config.yaml
n_layer: 9
d_model: 256
n_experts: 16
experts_per_token: 1
d_expert: 672
d_shared_expert: 0
activation: "swiglu"
moe_layers: [1, 2, 3, 4, 5, 6, 7, 8]
router_score: "sigmoid"
normalize_top_k: false
routed_scale: 2.0
balance_loss: 0.00138
balance_bias: true
init_std_router: 0.00617
lr_router: 0.00101
n_head: 4
n_kv_head: 1
head_dim: 64
vocab_size: 4096
norm: "rmsnorm"
norm_place: "pre"
norm_eps: 1e-06
positions: "rope"
rope_base: 10000.0
rope_fraction: 1.0
qk_norm: false
attn_scale: 0.125
tie_embeddings: true
parallel_block: false
init: "uniform"
init_std_qkv: 0.0237
init_std_o: 0.0
init_std_up: 0.0237
init_std_down: 0.0
optimizer: "adamw"
lr: 0.00219
lr_mult_qkv: 0.5
beta1: 0.9
beta2: 0.95
lr_head: 0.0131
grad_clip: 2.0
warmup_steps: 388
schedule: "wsd"
decay_fraction: 0.58
decay_shape: "linear"
final_lr_fraction: 0.05
batch_tokens: 262144
seq_len: 256
doc_mask: true
z_loss: 1e-05
train_tokens: 679300000
steps: 2592
dataset: "wikipedia_en"
Below are experts of layer 3 (counted from 0) of a mixture-of-experts language model. Rows are named router (the router's row for the expert), gate (a neuron's input weights, with its number), up (a neuron's input weights, with its number), down (a neuron's output weights, with its number) and show model dimensions 0-255. Each number is 128 + 32 x the weight over its row's rms, rounded and kept within 0 to 255. Numbers have three digits each.
After each expert's rows: a language model's description of what the expert responds to; "comes after" lists some tokens at least twice as common just before its tokens as in all text. This comes from a sample of Wikipedia text that the model never trained on. Tokens count by the router's weight.

# expert 14
router:067195106142147121124137130142136093130153134184145121105150086148113147121121099071193126172115100119103071116155106155139161121156153093137091081176117105172130078088126149111143165142166180105116122169081146056131115127145100124086121141106106158157142123146173137100119135179157205121142087150137115163166104147123194123158139124057146138125079165126118163082097156180115073206161123098130137144128173128110105112134156077118149185118120123078147125176091153175125111070140083119092180110119101215144103161174185119097108141086112157140130112136141126098138107059160108100091155198122117182145108135170096131183115152163104129169135124143135138090125149126163120141159162172155067143130159135139109135135131190205124177102154194154163127059153108075109063111054141
gate0:145104086167108120160133146118157103081161089164178100102167102073129089123082083083118147128137170078150126131115160104186117070101099116146111081102132120110144105170161155148172138171118127100120153182142159100118117118139086105138080133091112032146163165146150158099131101144102093160084130111138091104152170090131077150159093139057149141111147145197124080122073108147120087146165141156148111150060170114156128126156073091078161157111103082130112160178128127082043125172119103147178088138089103133173103072162152141137139103132145129118162156136167154171117093142124137110134124174152131174177108166136150161094081113194098132141133068148120111080125142127090125061123151176085148191106162103106115164148162146146098127110154176122078105128114179098178127145026187
up0:126114071104198127166156122140124108102148175127122172126116108119147117127107114121091127132111137110065175148129142152102119168145129206161060111147123173073043119134111136074086105133138177214113088165156153136135145087112122116095150091154147146118128080125104142139148110110107135180133183155140117085174126115155139143172177100133079185103167128108108121144196085087086133141134123123120089118118128153150142174173129132169155082128137148128054097111103142088127035132086158169090132104133106203111142115092091102140161138101128176092109096106123089159129122116135139105183079125120136072082167160098044125101161143079138116093140116136101194056174112116126143028165160118106106142127139104093106122114105088135168182143121144096095171136181119163081143048123114
down0:094102127120165140147121119144108127138130123117142168119078128104161160165134159127086107128132142164115189162143108111115111116128110096157144142114119124114121143161125155102133139146156138080113099082076097052120107171154152131100137135138156100111145111138168156111166140123144120090192182138141129129110128115156099116106107000163098106104195147157189148111108122080125103081124124042063143096148097096173108126136115134185138105160143137190099106115150156158138107138136144072126116121127106143119163122093180125152130130139108153151122143168144110134063110147170110144167073137150133143113167102134111123107118141157129117118143079156145126088127148100106096141089132064160129233120211114150105131106147125127124133144160114073112123099138124156146128140142129
Description: Discourse connectives and clauses. Clause-linking words in reported or argumentative prose: that after said, however, than, not, because, though, such as.
comes after: "\n", ",", ".", " that", " \"", "'"

# expert 2
router:095171112144162135127114128178131115124130121171113112098132077148130131144150106096145134146128114130087090072145090125144169122146123103130137121166129106179111073147083143103169151135140176090100136119095178040155062110218103129156064113094122141145140183142186157136118128132160172114119102132104117185159097159143152124128146055038157133117104127109114186098138135153107097175127116139140098104154160169084108138111124069126168175072091138075087172148123167215128074104129105107090191144098113128152134121197155097077079121123111158172102115157133152126128057109157143145116132173181114158168165192199087128173167160139089143129096134110106165107118130127150153144138136146163098195118174102095152115104155167148095159090170181101156120122135137088136076097047145
gate3:127121092120133105166160143172135149151086140168179124094131130108122096053140085088124125087141119118101118117081172086181076129086096140108142087103055121133165199108116141117111149118086170161104103081097153145092158149129089150100116121140106179081128103141108097151077160124135126115089110072116176120086076118193127119058155141189108143090102107094135125150191154122139107159085075137134134102123138138125147183188153169147149149094149151072157114084112154140190100051145140092147080155143121172132062140171130093086155143154149191065147084147100111118145173129138116105147165118118169117174156111162131081134114091140124164201134119121164073171131207106120171123162142186141182102122172148181102163146105122160129179120072172110046135132162112123151149114135120
up3:096149122122137124147116123115115161098195161100146054115170102076135159141207167102151166108108126133142118082111124147083173085172159129088145165156168144059094130171147151055119125116093128151156180109092105181101145118165082108109167062109095123116075115131166133123089125156144152117138154093102089126150197080127158122181088111169156096147138156097166101153139054110068137194108125153144162158148135145147146127116118100157075101144128124092184159110150147105147141144102204126145194168047087144143109135120173149129140135078054162154092159142149109111127122104119191112141141095152156118140108140183081105093075071168180116151120185124104127116151202127201126141122125116181102183184154111146173148135145090152136135133131128193132154163142104084090132116149129
down3:157152187141178121147111143103114116092144155095127138055179116136166131110166137133160119137126108085100164160151166148195177087127132087121169177140110114116126140193113143126110072111103134093133120119099115128142152177162090093053133139128175132161117105058096149162119140161156081103121146207122134137158116096091109118136110186137059142094109165152131093150187137141118105088047149083153132080043114130145069090129103096147136197095183103129107140140095185111116163158109143115130132104110076150083182168138149149136118102123122179112109064082091137134092098078131116154135149146192134070171119143132150126143145085155110161197066148143093132176179184142180137114135146093168179066138189153118172122137167137146127147099148113105178103122180104117167122127090168
Description: Word pieces after short onsets. Middle pieces of ordinary words following a one- or two-letter start, such as sp-read, br-idge, w-alls, t-akes, rebr-anding.
comes after: " w", " c", " p", " b", " r", " t"

# expert 11
router:090184082164167144144104116130193082069123108149147085074164036160150138084123106085190112165127094087080070142183086163129140100132116079096116113175086109113144112087129172126095167146165177123100151115144143101150085139169106151108109080104099129128158158152146124097086143140121154122131122135127073143152119173163136115127132019091145083116112113125122157101113120161111119197143111137144105098134171138093070127130131108084156148142086112089089131176067203194166104070151094121089170113109057201136116134166173135077094156153138129171128130163142154126155082075195170111105133166130120153126149164172087122137133132146154129147083134117124117078103159134123135142150134127148127150119187107113109172118173124142127148125131181119147088131145123071145078074042136
gate0:080079129137104130153108111099082150173120132133139085133104091149072065170178109137101136098182111123122112119117150115125136091119114057112070137131149119157142088104161127116163146138129145144212147051109176154108095197151103147106089119143129174162130118060152095107075114076160098160096114140067111165104166140125120139109164140127102179143166149135174137047110157100144112138096131120120130115088177175160145063154181138121099125105186185074171105083177119124089108129170150104117122111126150164151214117179097136123125167096158135159063157138056107096149145180096141081094177130134136126170172149130118112120169097159096171160160090096132177125115111110137168186101165141122106116131126105159194177117111095191137133175145169091141121128129133155128110180209128
up0:126124123155063076072104201150158151090134156172138114142125155138117079148163133095132121149122089154123121161126129084116155144141162167142147093099148151129169095053109134135136151198183119132116133171160160129150123148100141142137127135095137115168143054117125190155107175115099170143111169143150161113208091141084120178128096136099086081185109180143152130121177174117108107105107146141090128126043131161151096162165161140135135113120146069157120123123167113126105177167088100146137054193180164113132076108102178165103181111143145135065156076120125122151113102158062129114158225125089157151134159173186091143110115111145156125146124206148168085148139073116103087114140133142178131168141105070123120154139157095149119120140101118049081126095169091112108121150191108
down0:151052170145103031121123128114131168142151126113160099150101180125151114155151127126097108159113098164128086124109125116096108135144135144116131161120092145147176141174155139132096162114129100140189135162167106157116118145105116186132150175111173113189134127135094117137099100131118158175107122131185124168126170169113082144112155147090088076135128200104238124114098159109126070061105192135075176153065127140098149113074142165088119159116127124139106141127145174167118147221164110167156158193113065141105155184103141112154162072118101172138164163083148135147139178148069142166111160132136123121152196162122075163159147118176121109070124115125181111114126099060099170111101171158145145167099121109132163156142177108128138093143111127084119124161159075176101168172081133
Description: Digits in years and dates. Inner digits of years and dates such as 18-3-9, 20-1-4, 19-3-7, plus words like born, son, England.
comes after: "1", "9", " ", "b", "0", "8"

# expert 13
router:093183073159159153131102145154171119125143099184149069086168079125125122104132128079192098160138115094078095136172091148165148101157132105107116114165114134128108110108113166106175146137157169119110134120119169086139092143169090124087079117088115150108188152121184173087108131158166165117150109118122108184183112174143166089127120061082144127141098113128115157076134135162086105161121089114141112117143185139071101121131142090123162200113103102094118152158070178205134124052150091082133182144117105184154093154177137111079082148112124152160124106148122173107142061123196110105111155170135113151156161149180089106167130146136116162151094132161133095092103179118134124134185142158148098160106201055124110144142127167193099127147141148133145106080143112076101057094070144
gate3:129105107160181094074097111098109141135127114117124096190177132144130148061138141091169113089203123113109082190118135170120137075102114124150174154121120142074113112133161115097105144130116122092040136088158155089130149109103163176064152124099156151106201114069129142082101077107141136108142112050096131093113164131157172191068072132116130062121130114132142130133161186108176118172109151120137140110144123136148124176154138098155128137121132117171081111129135153094131192095128136092024131139127099153161103155132127143135175119149138171138134187145103149214159150114137143145099137134089185163153095108159054214128070139099107147163091085125104136134110182130107061143134120178163102127146122164129163096131144127171145166124155158100154140093075134145110153204089136
up3:119150079156118149161147156045119202150114125120126116180184133113181097123169104098078131149124133088081116103120101131138183116112078121081094080093155183090125092154132179146197102102127093124138142092077119096100110116162104162140150095116132068098093166149149101080156081090082146110146126116114148150134200120129144128104142155086142112135167148094138144105139138159125137126107162157075150120037117103103137137155134175090116099103128087137132136094121154109131148188152139149139132175133127111115115171106169165171124135157135149083137112083155164152074174143091094131115122133158214104110145147121198159182111116158096102111115171132104112119118150081116116090150078191144127067066116115089115154147229160118156113192107129175146103083128179117136039157092198
down3:136116143136135118179122108089096179129146111084094157131125199132122098107130058144079101133153109215106058078105115148147109106190112103086067159132157111108122100124101145146126126117131125127114101128153128116086069090184143164142123114143152161182123134159188137083133127122039152077153145081135151119127120152141084071166140235121178088098150125161160145161083151132115101061147188157063147141120089119100117136121199155101099106130106068163136126091111073158125145074094159183121171218113164087115126109134148166149123126180076164089111111126126185080085134173073120077106171131136129141145117172117126125121131125108131151110067117149166133179123104111087123156135117157151127117153145180093079075120139139098164134142111105124056142117098113121172132082119116
Description: Punctuation and phrase endings. Commas, periods, dashes and final word pieces ending a phrase, such as flot-illa, haz-ards, artists—, battle, with large numbers.
comes after: " ", "s", "ing", " on", " for", "es"

# expert 0
router:117159093143150166145076107142136106100164112186152090073200046139123122116134117091223134136134115111071071164208066159176139087137138065093099133170075116123131098079114157135149192161142159123150122098113143081153102118185114145113080082117119143095132177132145154111124129147161178106139103099111087159175136167124141102121145068067128132153099109144099155081128138140084102169123110126141101097142182111101112120106136076129149199101124117087089155165089204166133127113116097131125198107121094169141107141171153117086108154105132130181143168148109117090146077096220132107096145171112127140157141147207091109145154111130100156148100136121097148087128132144132154172131116144138112179126187080142122149137117189175101129112114157093164091077185139122098091113079160
gate3:119136128101119134096105126187163135019190050150078144154114150151136120118109104094113145131123116147136078070144137089127113110141120151118120119162131098182175117110164161067166203170113143082095137145076121147146155194183160151118162149155103154149157132071121153130140145122100114172130089156064161132143126135157118123110144136099102102130123106143143124056124093127077146122110104102136140133191161186096088127107165093092142102110070105131087131132086117133143145122121151104140166153068082193145083108152170118092088143080178200162129078159115162095126099180127114157093131165117124157126127179122140110127194092180159112182120097129105096153095191144158061126091160199131135173136183140115122128113160139194092122106184075102133066162166086085154147138133146
up3:133130112111137112133127126136113129147170147109117195185059164113131129182135126112076150157119112153149075092121142118096101080156105180137103081171118164166094142142128124086187102130075084159125139122063177156084198200172183176119127169137135187166111111039132111088141138170081118120114089108105182144106093142139113142094139141093113120142122105095130158117144104131088157105130100161120147085156099144125102171110183165109151106061124145113161119124144143114086140166086156166120120101094111114097112129128137117106104065151134082134156129146127134086104153159073043158120103100129150117057106145144069067142205078126166127163155123081064096181162147105160067183109174128089157173126170068150106115133129145100093146088168105222132136178128118119137118114125130
down3:129185100126112124160177128142117120127125098107093165143151129149126151179129129089121115135113118117200180147129145124116135139151114128140107110160044088187062113120199140131113105161103136075136136068114096146155116128093055160093139175119117134187110168096162164158153137132111084097114114150117147122125076117109098113143101214088109145122140116147139095157132078145133141060120143078095186118086170086183099067087063119131137078109138142136179133114152109131101135129089108069125106119092085135134128116095117135133130118084154152145089071141116041157064110202111141144138115116144179154147115117177127111126086161106208146084169060083116174137133167112142131126068120196113177158078076197122097152158163134142136128084105103198136164187118102143111166162132130
Description: Word-ending pieces, table cells. Last pieces of names and words (-ary, -ly, -inson, -ural) plus zeros and pipe separators inside tables and years like 2000.
comes after: "0", "k", "j", "z", "a", "o"